python train.py --balance_loss=0.0172 --init_std_router=0.00865 --lr_router=0.00229 --optimizer="soap_variant" --grad_clip=0.5 --dataset="wikipedia_en"
Below are experts of layer 4 (counted from 0) of a mixture-of-experts language model. Rows are named router (the router's row for the expert), up (a neuron's input weights, with its number), down (a neuron's output weights, with its number) and show model dimensions 64-127. Each number is 50 + 12 x the weight over its row's rms, rounded and kept within 0 to 99.
Before each expert's rows: a language model's description of what the expert responds to. This comes from a sample of Wikipedia text that the model never trained on.

# expert 22
It responds to: Spaces, negations, sentence starts. Bare space tokens before years or numbers, plus negations not, no, doesn't, and sentence-initial It or He.
router:50 61 51 57 37 77 27 31 50 42 50 46 48 49 57 71 35 48 37 49 62 52 66 63 51 66 52 33 69 66 57 44 58 68 40 37 41 39 43 32 61 26 32 32 33 43 49 28 51 40 65 34 51 47 43 43 35 53 60 49 45 45 58 32
up3:65 59 49 41 38 45 54 67 56 70 49 38 48 70 49 46 70 44 55 44 58 58 65 41 66 49 55 36 36 33 53 50 28 50 54 80 65 61 31 51 48 60 41 44 39 40 32 41 42 45 61 45 61 55 63 55 46 37 63 53 47 57 54 39
down3:42 64 43 52 35 46 62 64 52 52 48 57 65 46 47 49 47 57 38 57 37 21 40 46 32 48 63 60 37 42 36 82 57 51 37 42 52 48 40 55 53 45 44 66 56 40 53 50 79 65 50 35 50 46 45 54 67 58 48 45 36 62 33 52
up4:44 56 43 40 33 53 55 40 53 51 43 49 56 57 49 53 51 47 48 42 38 56 85 56 45 71 54 18 39 70 46 45 52 63 50 43 52 67 59 43 48 69 38 42 73 50 30 61 55 49 47 37 43 54 40 48 31 82 41 45 46 42 33 51
down4:66 66 62 40 41 71 51 71 35 52 38 53 58 41 74 51 61 60 64 60 57 32 38 19 72 44 57 60 58 42 67 73 60 66 54 58 49 63 55 50 47 39 38 38 61 45 30 39 65 40 22 44 53 72 35 35 65 42 59 57 60 57 49 50
up5:41 44 52 43 48 48 57 52 64 51 65 44 38 53 45 58 35 76 36 69 50 43 51 46 73 63 50 54 58 36 52 58 63 68 48 46 54 53 61 35 41 39 43 90 42 42 47 36 47 45 47 62 67 43 40 46 51 35 43 51 54 56 58 52
down5:72 42 31 63 45 48 17 49 58 85 42 55 57 44 55 42 54 34 59 35 56 63 47 65 38 51 56 42 47 68 37 56 46 33 59 62 62 54 43 57 42 66 49 26 73 58 59 50 51 60 51 44 43 48 50 70 59 68 54 55 46 61 49 75

# expert 33
It responds to: Clause connectives. Conjunctions and discourse adverbs linking clauses after a comma, such as since, due, however, also, and, as, until.
router:57 53 60 39 43 59 35 38 51 51 34 62 52 43 46 67 45 54 37 70 67 25 65 51 63 73 42 35 58 69 68 45 57 62 53 29 44 40 39 47 51 58 38 51 47 66 34 28 55 43 52 33 43 59 47 58 45 60 54 52 51 42 52 44
up6:51 59 48 52 70 61 53 56 40 59 30 27 48 41 54 61 38 67 48 43 33 62 70 54 49 51 67 45 58 52 44 63 79 64 43 25 56 37 55 49 62 45 57 55 58 38 34 49 58 59 61 24 70 57 42 42 40 71 49 45 39 42 46 49
down6:57 66 49 46 32 53 50 43 46 51 54 60 35 51 39 41 58 75 54 57 61 31 39 48 65 43 42 53 46 63 61 32 36 62 60 65 30 59 51 42 34 69 51 32 52 63 53 41 61 55 36 47 57 67 44 45 64 41 62 61 64 31 56 48
up7:61 52 50 48 60 50 33 76 27 58 48 59 62 47 77 74 62 74 47 59 62 50 48 29 56 56 48 39 41 56 61 79 56 58 45 52 68 52 28 61 46 47 54 59 41 58 34 32 56 31 55 59 46 43 40 61 47 61 71 63 51 51 19 48
down7:41 46 37 47 46 51 50 22 52 59 39 43 50 38 43 46 40 24 48 52 53 42 56 65 47 44 66 58 59 25 54 37 66 53 47 50 20 34 78 51 51 41 37 44 65 60 73 64 58 54 54 40 57 41 30 30 44 33 25 52 65 64 61 52
up8:50 45 54 41 74 49 38 66 45 56 20 45 61 70 44 25 52 58 35 52 52 70 46 57 43 59 46 43 47 48 54 62 65 53 45 52 58 52 53 48 49 75 55 72 57 56 13 39 57 33 32 39 39 67 58 54 56 69 46 52 61 26 43 66
down8:42 58 54 38 36 47 54 60 45 51 70 51 38 45 47 40 32 47 37 71 59 44 48 42 70 45 46 48 75 58 42 58 56 33 51 59 44 69 67 36 51 59 34 50 58 29 51 59 31 62 32 60 47 44 34 61 59 55 49 36 60 32 47 35

# expert 56
It responds to: Ordinals and word pieces. Words after the, such as first, second, last, most, success, remainder; also early fragments of split words like anthe-m, The-od-osian, st-umps.
router:55 60 53 33 55 57 39 48 27 56 47 68 39 38 66 33 36 51 34 29 60 65 70 47 52 49 45 49 40 56 36 43 45 41 58 51 40 58 46 49 51 51 51 48 41 53 51 26 24 48 54 61 35 63 34 42 43 41 46 29 46 48 70 60
up0:46 52 49 50 40 54 52 41 58 46 47 40 52 65 33 50 54 41 66 48 64 30 33 65 51 45 52 68 47 39 48 44 74 59 53 49 48 60 55 41 56 76 65 57 26 55 47 61 57 51 52 35 57 86 48 38 50 85 53 52 56 57 67 68
down0:61 48 44 48 44 38 54 78 41 47 38 82 53 56 64 57 40 60 54 53 56 56 50 50 50 35 64 31 43 46 30 35 44 55 24 33 48 29 26 51 29 47 45 40 63 57 49 35 38 42 30 47 42 48 67 56 62 29 65 62 61 50 38 44
up1:66 45 64 42 35 26 52 48 51 66 76 20 56 53 27 56 68 65 50 37 62 55 55 57 51 51 71 55 39 39 58 42 49 53 61 53 56 55 44 54 45 68 51 56 43 22 51 41 46 49 51 60 43 40 66 52 64 34 52 31 60 61 30 48
down1:28 21 41 59 63 52 43 56 34 52 39 49 52 51 59 36 27 66 46 41 60 47 44 56 65 65 30 60 53 63 36 46 56 46 21 45 59 43 58 76 61 35 49 56 50 59 52 65 63 32 64 49 60 57 46 53 36 72 49 65 45 44 58 49
up2:55 26 52 49 58 38 63 24 71 64 29 54 56 51 51 53 42 50 17 81 47 37 39 59 45 55 49 51 67 42 44 62 32 51 80 41 38 54 39 51 46 42 60 39 60 51 60 29 39 39 41 44 70 70 39 26 52 42 52 48 49 49 31 58
down2:42 79 45 55 13 42 37 73 40 52 56 39 65 64 35 45 69 43 77 43 51 37 60 27 37 58 55 49 43 47 46 47 44 48 15 52 71 62 56 34 48 52 43 44 51 50 59 59 66 64 63 58 45 44 48 66 56 51 47 43 52 53 55 50

# expert 38
It responds to: Digits and list connectors. Digits in tables and dates, dashes, and, plus, et and in within citations, formulas, music catalogues; also name starts like Mal, Jos, Wil.
router:55 56 65 49 36 57 43 37 52 55 50 52 47 43 52 67 28 63 41 67 67 45 56 51 41 49 30 42 60 57 59 39 44 40 59 31 53 37 47 46 66 45 55 30 42 42 60 36 48 40 61 37 61 50 50 52 49 54 68 31 57 61 62 34
up3:66 54 52 45 32 43 65 52 40 61 53 37 68 63 65 46 45 47 64 49 72 59 58 67 57 48 61 54 56 49 64 58 53 47 58 58 42 56 63 49 44 42 57 77 49 61 37 46 40 40 62 51 49 40 60 53 56 62 56 59 45 64 36 53
down3:34 48 44 62 52 34 40 53 64 36 67 62 52 43 26 51 50 49 44 49 22 43 52 48 15 57 55 71 50 52 52 49 72 62 23 51 39 65 48 51 59 78 33 34 53 46 53 46 57 63 49 53 56 45 40 49 48 43 40 33 54 35 63 40
up4:74 61 47 16 48 51 36 45 59 49 55 60 42 45 28 22 66 41 44 36 37 52 62 60 61 60 52 28 46 55 55 41 29 68 28 25 39 51 49 42 48 58 51 52 63 64 38 51 61 62 54 84 44 54 41 62 50 68 43 41 56 66 52 60
down4:57 37 51 61 47 58 59 55 58 55 62 34 84 44 48 57 61 56 58 52 60 54 46 30 50 61 36 75 52 48 68 61 59 45 35 46 48 77 54 56 55 50 22 61 44 37 50 39 49 41 35 38 38 48 55 33 46 35 34 79 40 36 45 43
up5:46 51 50 72 38 62 77 67 72 44 53 32 53 64 48 50 51 58 60 72 68 50 47 47 58 63 34 56 63 38 46 35 54 58 55 50 49 34 64 37 58 28 67 74 17 61 50 41 50 49 49 54 56 48 54 51 72 33 54 35 53 47 40 41
down5:50 48 40 32 55 44 19 38 30 63 49 64 47 47 55 33 54 46 62 36 49 48 47 50 41 38 59 42 58 61 41 71 42 46 28 50 55 72 38 40 32 71 35 37 77 40 30 62 41 53 56 49 40 54 54 43 43 61 55 49 34 56 51 65

# expert 40
It responds to: Table cells and core nouns. Pipe cells and hyphens in lists, years 201x/202x, Thai-script bytes, and scattered nouns like core, Map, Atlas, relief.
router:56 57 64 49 36 56 42 36 51 56 50 52 46 43 52 67 27 64 42 67 67 45 56 52 40 48 30 42 60 57 59 38 45 41 59 32 54 37 47 47 66 45 56 30 41 42 60 37 47 40 60 37 60 50 50 52 49 54 69 31 57 62 62 34
up102:47 49 35 41 60 35 58 51 49 30 67 35 40 59 43 21 52 63 37 33 54 39 40 65 42 47 33 46 42 26 67 51 52 51 50 53 46 69 59 41 59 36 50 49 64 31 51 54 70 44 50 47 70 52 54 24 47 69 55 33 38 38 49 36
down102:64 54 58 56 41 68 51 56 62 61 38 63 72 59 46 57 39 50 65 67 48 58 69 69 57 63 73 54 51 49 39 42 31 48 55 64 46 57 42 55 36 66 56 48 43 80 53 52 41 42 62 35 30 50 45 50 49 30 35 60 66 61 29 56
up103:39 39 53 49 41 50 38 67 69 45 33 42 88 53 38 42 43 18 40 56 32 43 44 69 38 48 49 53 39 45 50 33 38 65 36 48 40 61 25 45 53 55 46 26 58 50 31 60 50 47 50 50 41 55 60 50 67 55 43 48 42 55 58 42
down103:70 62 47 55 50 50 58 57 30 48 64 58 14 52 52 37 25 66 42 39 56 58 63 36 48 49 48 53 61 55 63 59 86 56 71 55 58 38 65 53 63 30 60 79 49 50 63 42 50 45 40 49 68 38 40 40 43 31 60 46 44 45 55 59
up104:43 24 17 55 64 32 49 42 53 33 49 24 48 78 40 34 52 44 56 58 54 44 38 63 45 56 34 39 55 41 45 40 29 63 52 52 59 60 51 45 37 39 38 50 45 50 60 56 52 55 68 61 52 44 33 33 65 53 42 60 43 18 52 50
down104:69 73 71 32 30 72 39 46 42 52 46 79 29 64 68 59 56 50 55 45 38 35 61 49 52 53 31 28 59 30 58 59 65 55 52 61 28 57 56 46 52 45 39 53 68 37 28 46 45 47 47 56 37 58 56 60 45 43 66 41 44 67 66 48

# expert 12
It responds to: Agent and source prepositions. The prepositions by, with, from and via after participles, as in inspired by, played by, flanked by, originally from.
router:34 77 40 41 45 67 44 42 47 43 46 47 67 37 41 42 38 64 42 50 57 20 40 53 44 52 49 49 22 51 56 39 49 17 52 40 76 49 50 68 57 47 41 60 63 57 61 56 56 41 47 43 64 53 64 45 41 64 62 56 64 49 53 45
up3:54 61 55 51 51 35 70 48 55 37 42 54 70 44 47 56 45 82 52 65 49 78 55 50 67 29 59 45 46 40 60 56 39 54 60 58 63 32 46 42 60 41 41 55 59 52 38 45 50 47 44 38 54 78 45 56 54 54 37 63 70 44 72 37
down3:59 40 38 35 67 59 34 48 64 46 62 66 59 57 38 51 37 26 51 32 21 57 40 72 22 66 38 68 61 49 33 52 54 53 44 53 62 47 49 54 55 53 56 39 46 39 49 37 62 46 53 53 62 31 59 48 65 32 71 40 29 47 43 58
up4:64 44 52 39 52 54 33 43 47 45 49 69 46 52 49 60 43 51 41 50 35 54 69 59 68 59 61 36 35 63 43 54 60 77 41 49 55 74 25 32 45 76 45 53 49 54 51 41 59 44 52 44 35 63 30 47 31 63 41 52 46 35 69 55
down4:40 47 54 56 39 77 48 64 41 57 55 53 44 40 59 41 68 51 68 74 45 30 38 50 56 58 54 51 64 58 40 42 68 37 65 46 64 52 37 56 45 50 59 39 44 55 47 28 54 46 25 44 56 49 55 50 50 63 53 57 62 43 73 56
up5:53 48 66 68 58 67 53 36 67 46 54 52 52 45 50 48 63 79 54 58 61 43 54 53 61 56 48 52 52 36 50 47 73 51 58 54 53 52 51 43 53 45 78 70 45 66 52 52 58 60 27 67 63 58 25 57 56 42 36 52 47 48 43 51
down5:49 71 49 44 48 50 42 50 51 55 69 66 38 58 76 55 55 28 73 22 47 50 47 51 49 63 55 76 48 60 59 53 41 31 50 35 61 50 49 58 48 48 50 54 73 39 47 69 33 53 42 49 39 46 32 53 33 63 54 52 60 60 54 53

# expert 31
It responds to: Word piece st. Pieces like st, th, nd, rd mid-word or as ordinal endings, such as midst, abstract, obstacle, plus taxonomy labels like Genus, Suborder.
router:30 72 39 61 30 42 52 61 75 59 38 63 37 48 49 50 36 50 48 63 48 58 41 59 23 36 30 43 19 53 50 49 60 71 53 32 56 67 69 67 49 47 58 53 57 46 61 58 41 52 38 26 49 55 62 46 59 56 41 49 56 72 52 63
up0:30 49 52 40 50 69 46 42 61 43 55 48 51 60 33 74 46 33 46 67 36 19 47 54 40 61 67 80 23 55 42 52 52 64 59 50 62 61 67 58 65 43 61 54 61 45 35 58 61 42 36 40 56 58 68 50 65 72 44 30 41 38 65 61
down0:54 53 46 45 44 42 56 51 64 51 36 56 47 56 35 47 34 50 61 56 67 76 54 44 47 29 44 28 79 37 60 31 46 43 48 52 46 46 48 41 36 45 39 37 47 56 66 63 31 31 58 50 58 47 49 58 36 16 41 48 68 46 61 32
up1:32 63 55 43 38 34 48 42 62 45 71 45 64 54 68 49 69 45 47 61 37 53 76 63 44 52 57 53 51 46 57 36 56 60 61 53 52 70 47 30 54 56 68 55 60 51 43 65 49 42 57 65 49 46 56 52 55 49 53 40 53 52 44 54
down1:55 38 52 51 56 51 50 34 53 50 50 78 44 46 48 53 38 51 60 35 56 60 33 50 51 70 48 33 49 59 44 68 59 53 59 33 46 40 65 49 36 51 29 76 50 66 61 50 50 44 76 34 50 28 62 57 58 33 46 73 48 50 39 42
up2:60 40 71 63 54 49 34 50 60 65 49 61 62 46 50 52 52 59 48 61 51 62 56 75 52 51 42 64 75 39 53 44 68 62 53 15 51 65 53 42 46 63 50 54 47 67 54 46 29 55 38 56 53 56 59 21 59 68 30 34 44 43 50 48
down2:38 59 40 39 35 48 67 50 36 34 50 38 55 63 53 48 58 51 40 40 40 31 59 46 52 62 50 61 41 74 69 55 43 45 35 66 31 40 38 41 49 57 62 47 40 55 52 72 61 50 49 60 38 37 48 65 55 32 44 39 50 53 43 50

# expert 1
It responds to: Mid-word Latinate endings. Word-final or mid-word pieces like -us, -um, -es, -as inside longer words and names, such as diaspora, petroleum, Cushenan.
router:35 62 73 48 33 64 43 44 34 59 38 55 62 31 49 58 33 31 40 48 66 55 56 42 43 66 42 74 48 56 65 56 45 51 46 44 44 53 37 51 68 45 62 23 42 60 72 36 64 47 55 58 43 46 61 43 34 57 69 38 42 41 51 27
up3:48 58 39 50 55 49 56 62 47 66 66 50 61 66 56 49 61 57 41 52 51 82 67 68 49 41 51 40 55 32 58 28 47 43 49 54 65 52 44 45 44 69 80 43 58 60 52 39 46 36 56 47 70 39 40 79 50 52 32 54 48 52 41 52
down3:45 45 64 65 65 50 46 44 36 41 50 83 58 50 42 43 39 56 62 69 31 44 59 42 53 74 70 60 76 63 59 71 69 56 40 39 21 41 39 55 59 60 48 45 74 47 50 44 66 51 41 31 47 43 39 39 51 62 64 50 71 43 50 48
up4:64 60 49 66 66 49 55 51 57 49 37 54 29 59 53 57 40 46 44 36 51 50 40 48 76 86 60 50 51 75 52 55 48 76 43 31 64 43 55 62 43 50 71 47 55 65 51 54 49 60 53 63 47 53 56 50 36 58 46 53 45 42 60 49
down4:55 35 56 52 49 31 49 56 46 50 39 46 62 43 71 55 65 60 49 43 63 54 45 32 47 35 45 38 85 50 52 39 45 53 52 59 62 47 46 60 69 59 42 64 49 55 34 40 61 38 39 20 48 42 37 32 51 70 67 49 73 42 52 60
up5:37 45 56 50 55 64 28 51 45 53 58 39 45 67 46 47 56 50 56 86 43 42 41 50 66 51 38 58 59 43 58 49 38 37 57 46 55 72 70 43 42 50 60 60 31 39 51 34 72 39 55 55 56 51 35 41 60 40 59 45 54 38 32 58
down5:59 61 47 62 75 37 62 73 45 54 42 60 49 37 39 53 47 43 52 18 61 43 49 49 35 50 55 40 47 67 42 73 48 51 36 42 51 66 36 38 43 38 33 49 58 53 43 60 44 56 32 43 55 88 56 42 39 52 58 53 26 55 51 59

# expert 0
It responds to: Mid-word suffix pieces. Non-initial word pieces that continue a word, often after re-, dis-, pre-, as in re-ef, dis-hes, -ement, -ation.
router:37 46 50 54 58 52 54 41 44 34 52 63 64 49 53 55 43 25 36 45 90 60 43 45 63 53 27 65 30 45 41 48 59 31 66 56 43 43 19 67 30 38 36 38 47 53 62 53 59 65 59 40 46 43 60 19 58 66 64 41 38 54 53 29
up0:62 72 66 53 59 50 73 60 45 33 64 52 42 46 52 52 38 32 65 44 55 40 46 67 59 60 43 79 74 62 40 55 49 64 56 54 54 42 60 52 72 55 51 59 41 65 63 59 73 24 31 43 62 70 47 44 47 54 46 42 33 54 40 64
down0:55 36 81 54 43 53 38 41 63 54 28 60 43 54 53 26 63 58 46 75 47 76 42 48 47 42 36 37 65 58 46 31 60 40 49 55 49 64 35 57 46 37 48 43 56 54 33 46 36 43 43 50 59 46 46 21 42 33 39 52 76 48 54 62
up1:32 55 67 58 42 48 49 25 32 55 62 45 64 60 50 54 72 46 43 48 49 37 47 37 52 55 63 40 52 36 56 44 49 51 57 48 46 67 46 45 37 66 65 46 68 35 43 40 49 44 59 58 54 34 51 46 69 30 57 48 49 37 51 54
down1:52 52 44 70 69 52 60 57 54 41 30 81 37 43 45 56 56 50 44 47 69 73 45 36 34 48 59 52 45 61 49 52 68 66 50 29 49 46 61 49 43 46 31 48 57 57 44 53 45 54 55 63 46 52 42 47 64 38 15 45 41 68 50 28
up2:69 51 53 60 54 72 38 38 73 71 42 46 52 74 38 66 32 40 37 52 54 35 32 50 48 55 58 57 78 52 55 61 56 54 63 69 43 44 31 52 48 65 60 54 52 59 58 51 37 52 47 44 41 45 45 58 73 46 39 44 61 44 38 67
down2:30 56 49 34 47 44 60 79 52 34 61 45 59 45 38 42 66 38 63 46 40 47 71 42 67 68 47 61 24 67 44 51 51 59 46 58 67 59 47 45 63 54 77 32 49 35 40 56 57 43 75 49 50 47 61 51 45 69 17 62 36 50 44 53

# expert 11
It responds to: Name endings, accented letters. Pieces inside personal and place names, especially accented letters in foreign names, such as Raúl, Petróleo, Wilbur, Annett, -ović, -ington.
router:49 56 67 70 56 34 42 56 71 21 58 52 49 72 48 72 45 42 37 67 58 45 41 64 49 46 47 36 47 65 39 50 34 53 33 43 38 68 35 40 53 45 29 51 38 65 61 37 45 49 55 36 50 42 62 39 45 70 59 41 39 41 23 35
up0:56 38 57 47 46 66 67 51 39 42 66 22 56 65 34 63 53 64 42 61 52 63 31 61 52 58 54 73 40 41 44 58 37 78 49 39 38 51 45 60 58 39 54 41 19 69 43 45 57 50 36 47 63 64 64 58 43 58 57 57 33 50 55 48
down0:63 43 77 47 51 54 51 41 47 46 39 77 60 53 56 52 37 37 54 71 59 66 67 55 54 43 49 04 66 62 64 39 60 48 56 50 57 48 33 39 49 50 52 38 61 35 59 33 30 45 56 51 48 36 41 54 66 24 52 50 67 61 43 55
up1:48 55 75 49 57 53 52 48 57 62 65 41 41 48 57 49 63 56 42 60 30 32 53 45 59 34 50 50 51 30 48 24 34 50 39 58 33 55 33 49 57 76 51 40 52 36 53 41 49 40 55 51 58 36 63 53 66 49 42 48 52 45 29 47
down1:54 26 40 57 55 57 54 41 48 37 22 60 46 56 38 56 33 44 49 41 59 63 46 39 49 82 42 63 43 48 26 65 70 58 47 27 60 51 82 44 56 25 53 60 47 64 54 51 43 56 53 60 29 57 53 48 37 51 39 46 59 67 64 52
up2:68 44 56 53 63 69 28 53 41 58 46 51 56 58 51 70 36 64 46 61 53 40 72 46 48 48 58 44 61 38 44 30 59 68 64 28 47 46 42 50 51 70 65 52 43 70 66 44 57 43 46 55 42 48 56 49 51 40 57 36 65 56 42 49
down2:40 56 55 37 27 29 69 43 54 47 52 52 51 46 46 32 59 46 52 43 47 76 35 44 42 61 52 54 33 62 59 55 37 28 37 64 60 45 55 57 55 47 49 46 56 36 39 64 51 66 58 42 47 54 48 61 45 47 36 56 33 42 61 47

# expert 36
It responds to: Letter c and fragments. Short word-start fragments, often the letter c or C, after a leading capital or prefix, as in Ec-cles, Or-cas, reg, disc, acc.
router:62 33 74 55 54 58 43 35 48 39 56 64 64 45 49 51 33 47 22 52 43 68 52 46 46 48 42 53 60 58 63 41 39 46 53 54 39 38 53 54 73 33 23 47 48 42 61 35 70 43 64 49 49 49 41 48 51 44 80 36 44 56 51 36
up0:62 51 72 34 50 62 59 62 63 43 50 50 72 70 58 54 77 53 50 54 51 55 46 62 53 49 49 66 37 46 48 35 42 53 51 60 54 34 42 50 61 58 35 50 51 59 75 58 70 50 40 59 51 56 59 46 61 74 69 32 44 76 63 70
down0:69 52 46 42 62 24 36 53 48 51 28 51 46 67 59 49 09 47 46 59 75 59 49 53 54 52 34 34 48 47 57 46 41 39 49 55 64 56 52 33 48 48 38 51 47 32 55 58 19 29 51 50 54 40 60 38 45 42 61 47 51 22 50 54
up1:53 44 47 43 48 46 62 22 43 61 63 52 49 45 43 62 66 35 57 51 43 49 54 48 45 57 34 48 48 27 49 35 45 38 27 68 41 61 41 64 47 44 57 54 50 62 54 45 43 38 58 61 71 25 51 34 56 48 61 47 53 40 37 43
down1:65 27 49 66 56 48 49 57 62 57 50 47 50 57 67 67 44 66 62 31 36 47 60 25 36 72 54 46 46 51 49 84 43 62 40 33 61 44 57 63 50 55 52 62 54 54 43 66 55 41 44 47 31 83 43 42 36 48 40 55 43 56 71 44
up2:61 52 42 54 60 54 54 60 46 59 51 66 42 65 41 58 41 54 32 45 60 57 45 58 53 59 58 63 70 35 63 34 53 48 47 33 28 74 51 32 57 77 49 76 56 54 63 44 39 41 13 51 51 61 50 28 60 56 61 32 47 55 33 61
down2:44 53 64 63 35 42 58 79 34 32 42 44 54 37 50 48 65 45 45 30 52 47 59 34 24 54 45 40 40 47 51 52 50 41 55 56 61 38 38 47 45 28 46 24 48 53 43 55 57 53 75 71 60 34 49 66 52 53 45 68 57 53 61 40

# expert 37
It responds to: Item before number. Token right before a digit in codes, versions and labels, such as CLN8, N-acetylglucosamine-6, Version 1, plus common nouns like building, aircraft.
router:56 56 65 49 37 57 42 36 53 56 50 52 47 43 52 67 27 64 41 67 67 45 56 52 40 48 31 42 60 58 58 39 44 41 58 31 53 37 47 47 65 45 55 30 41 43 60 36 48 41 60 37 60 50 50 52 48 55 68 31 56 62 62 34
up6:56 49 38 43 75 45 49 46 16 49 62 49 45 48 33 57 17 56 46 49 29 49 65 59 40 42 31 43 46 28 39 47 53 40 72 47 44 61 52 62 72 50 41 56 78 56 40 61 40 77 56 37 47 72 31 57 42 51 39 34 56 57 52 57
down6:39 47 38 56 41 38 53 50 78 42 44 36 45 47 47 40 58 58 45 57 54 52 22 34 51 43 56 47 49 71 61 38 34 80 18 52 62 59 52 48 30 42 38 38 50 53 70 47 46 42 39 57 53 43 69 66 65 40 77 80 38 49 61 32
up7:51 59 73 45 44 30 58 58 44 56 53 55 59 50 44 71 57 53 54 51 49 39 45 28 47 42 33 41 30 43 46 95 65 77 51 59 78 78 46 47 52 40 50 38 44 54 30 45 38 28 55 57 49 54 60 39 57 78 42 46 62 35 46 44
down7:56 26 42 55 53 58 56 51 45 55 58 43 42 59 50 31 35 49 50 20 52 65 37 65 36 57 56 64 53 54 49 42 35 37 44 33 11 38 42 40 45 43 53 55 46 44 53 64 55 77 29 43 49 42 55 42 58 29 49 53 35 53 64 70
up8:55 47 41 36 51 50 64 66 55 57 19 43 32 71 63 31 40 47 43 45 54 58 54 52 37 68 46 29 53 20 56 58 57 48 51 55 79 54 34 65 33 63 61 72 65 49 25 53 31 27 37 46 50 66 41 50 55 42 50 87 52 53 43 82
down8:55 47 55 40 32 52 40 42 47 53 56 38 54 19 46 44 53 43 35 73 51 45 42 47 73 28 29 49 63 65 56 39 42 44 65 33 46 43 52 26 46 52 45 21 27 36 70 52 54 61 61 50 35 37 46 50 64 58 47 24 50 45 49 40

# expert 58
It responds to: Names and list items. Mixed tokens in species lists, credits and tables, often given names or name parts like Champion, Patrick, Ne, Canton, plus suspended, titled.
router:56 56 65 48 36 55 42 36 53 56 50 51 48 43 52 67 27 63 41 66 67 43 54 52 40 49 31 42 61 57 58 39 44 42 58 32 53 36 47 44 65 45 56 29 41 42 60 36 46 41 61 38 60 52 48 52 48 55 67 31 56 62 62 34
up3:57 58 44 58 49 28 66 46 53 45 66 38 74 76 59 45 69 41 67 58 66 74 64 49 50 37 45 37 52 36 49 39 28 52 61 65 52 20 46 54 38 57 56 51 36 69 35 51 42 71 55 52 59 73 51 64 48 49 33 52 45 49 64 39
down3:51 15 51 51 42 45 35 65 52 55 52 70 65 45 53 48 49 49 20 38 32 38 37 50 32 59 58 61 65 46 54 65 83 48 55 62 63 38 40 50 56 67 42 52 30 36 41 45 65 46 24 57 43 38 53 45 39 55 55 50 50 58 53 37
up4:75 68 56 33 58 44 54 54 59 51 54 73 28 48 48 59 41 38 56 70 44 32 64 56 48 51 59 37 50 53 31 41 45 62 23 42 52 62 43 37 38 44 49 57 62 63 31 44 69 43 55 58 46 51 35 66 40 58 33 44 45 53 51 61
down4:40 45 44 68 48 59 48 60 44 56 55 39 68 49 40 48 55 57 47 48 59 59 41 31 48 44 42 50 58 49 60 83 54 40 57 42 46 43 57 59 52 57 26 44 63 37 65 43 39 36 43 26 61 59 61 56 52 44 55 62 57 38 60 45
up5:53 36 36 46 59 53 50 59 56 43 51 38 67 64 43 53 56 69 55 69 43 41 50 39 63 57 37 57 55 34 40 49 52 63 41 64 53 42 74 48 55 17 61 66 22 64 51 52 46 49 67 75 65 52 51 60 81 48 52 55 59 48 57 50
down5:51 57 58 56 37 35 37 62 46 51 49 68 27 53 67 43 43 42 54 33 55 51 48 41 28 24 59 30 54 57 59 54 43 35 50 52 50 54 24 46 34 84 41 36 70 47 50 53 34 53 46 43 43 41 40 34 31 47 43 40 26 53 48 55

# expert 30
It responds to: Numbers and event verbs. Digits in formulas, years and tables, such as ClO2, 2023, plus verbs like founded, created, announced and nouns like ownership.
router:55 57 65 48 36 56 42 36 52 55 51 53 48 43 53 67 28 64 42 67 67 44 56 52 41 48 31 42 60 58 58 39 44 41 59 32 54 37 47 47 64 46 56 31 41 42 60 35 47 40 60 37 61 50 50 52 48 54 69 31 56 62 62 34
up0:33 54 55 49 40 58 75 63 49 43 52 42 71 61 61 49 74 43 52 53 66 40 21 50 68 54 63 80 36 50 54 46 39 66 65 61 50 64 67 46 54 43 45 71 69 77 56 69 56 40 47 50 56 64 66 38 59 70 49 35 41 50 54 41
down0:62 57 49 48 53 29 41 60 68 49 43 54 47 69 49 42 36 37 38 55 66 69 65 66 44 54 49 22 55 25 32 47 74 57 47 59 53 23 39 50 25 52 46 55 42 35 44 44 43 61 37 48 69 47 48 54 54 25 51 46 59 51 42 59
up1:54 62 65 42 30 33 40 35 55 51 61 35 49 48 57 44 72 51 42 46 49 41 67 53 43 45 61 32 40 46 47 33 43 62 40 51 31 68 47 52 42 55 64 54 43 30 48 50 52 44 30 47 39 47 58 36 58 38 46 44 72 46 23 76
down1:53 39 50 73 38 64 50 67 41 61 20 55 40 51 57 63 26 50 61 18 48 70 40 49 55 63 48 45 50 47 41 79 51 61 75 51 71 64 60 39 70 56 23 59 45 41 59 57 55 49 61 55 57 44 44 61 45 55 41 56 40 60 67 39
up2:75 50 53 53 77 54 45 40 53 58 44 46 42 58 54 55 42 57 33 62 71 54 39 62 55 53 53 58 84 53 53 33 48 45 59 43 40 66 42 34 66 48 49 48 57 42 59 37 46 49 40 59 50 62 45 17 60 50 50 48 51 64 32 57
down2:34 50 49 46 23 34 65 44 47 51 50 58 54 47 36 36 54 41 52 50 40 50 52 45 44 45 39 51 23 50 61 69 28 51 41 59 56 34 42 62 43 56 53 44 45 65 29 73 49 49 65 48 49 29 49 71 57 58 47 67 36 38 72 38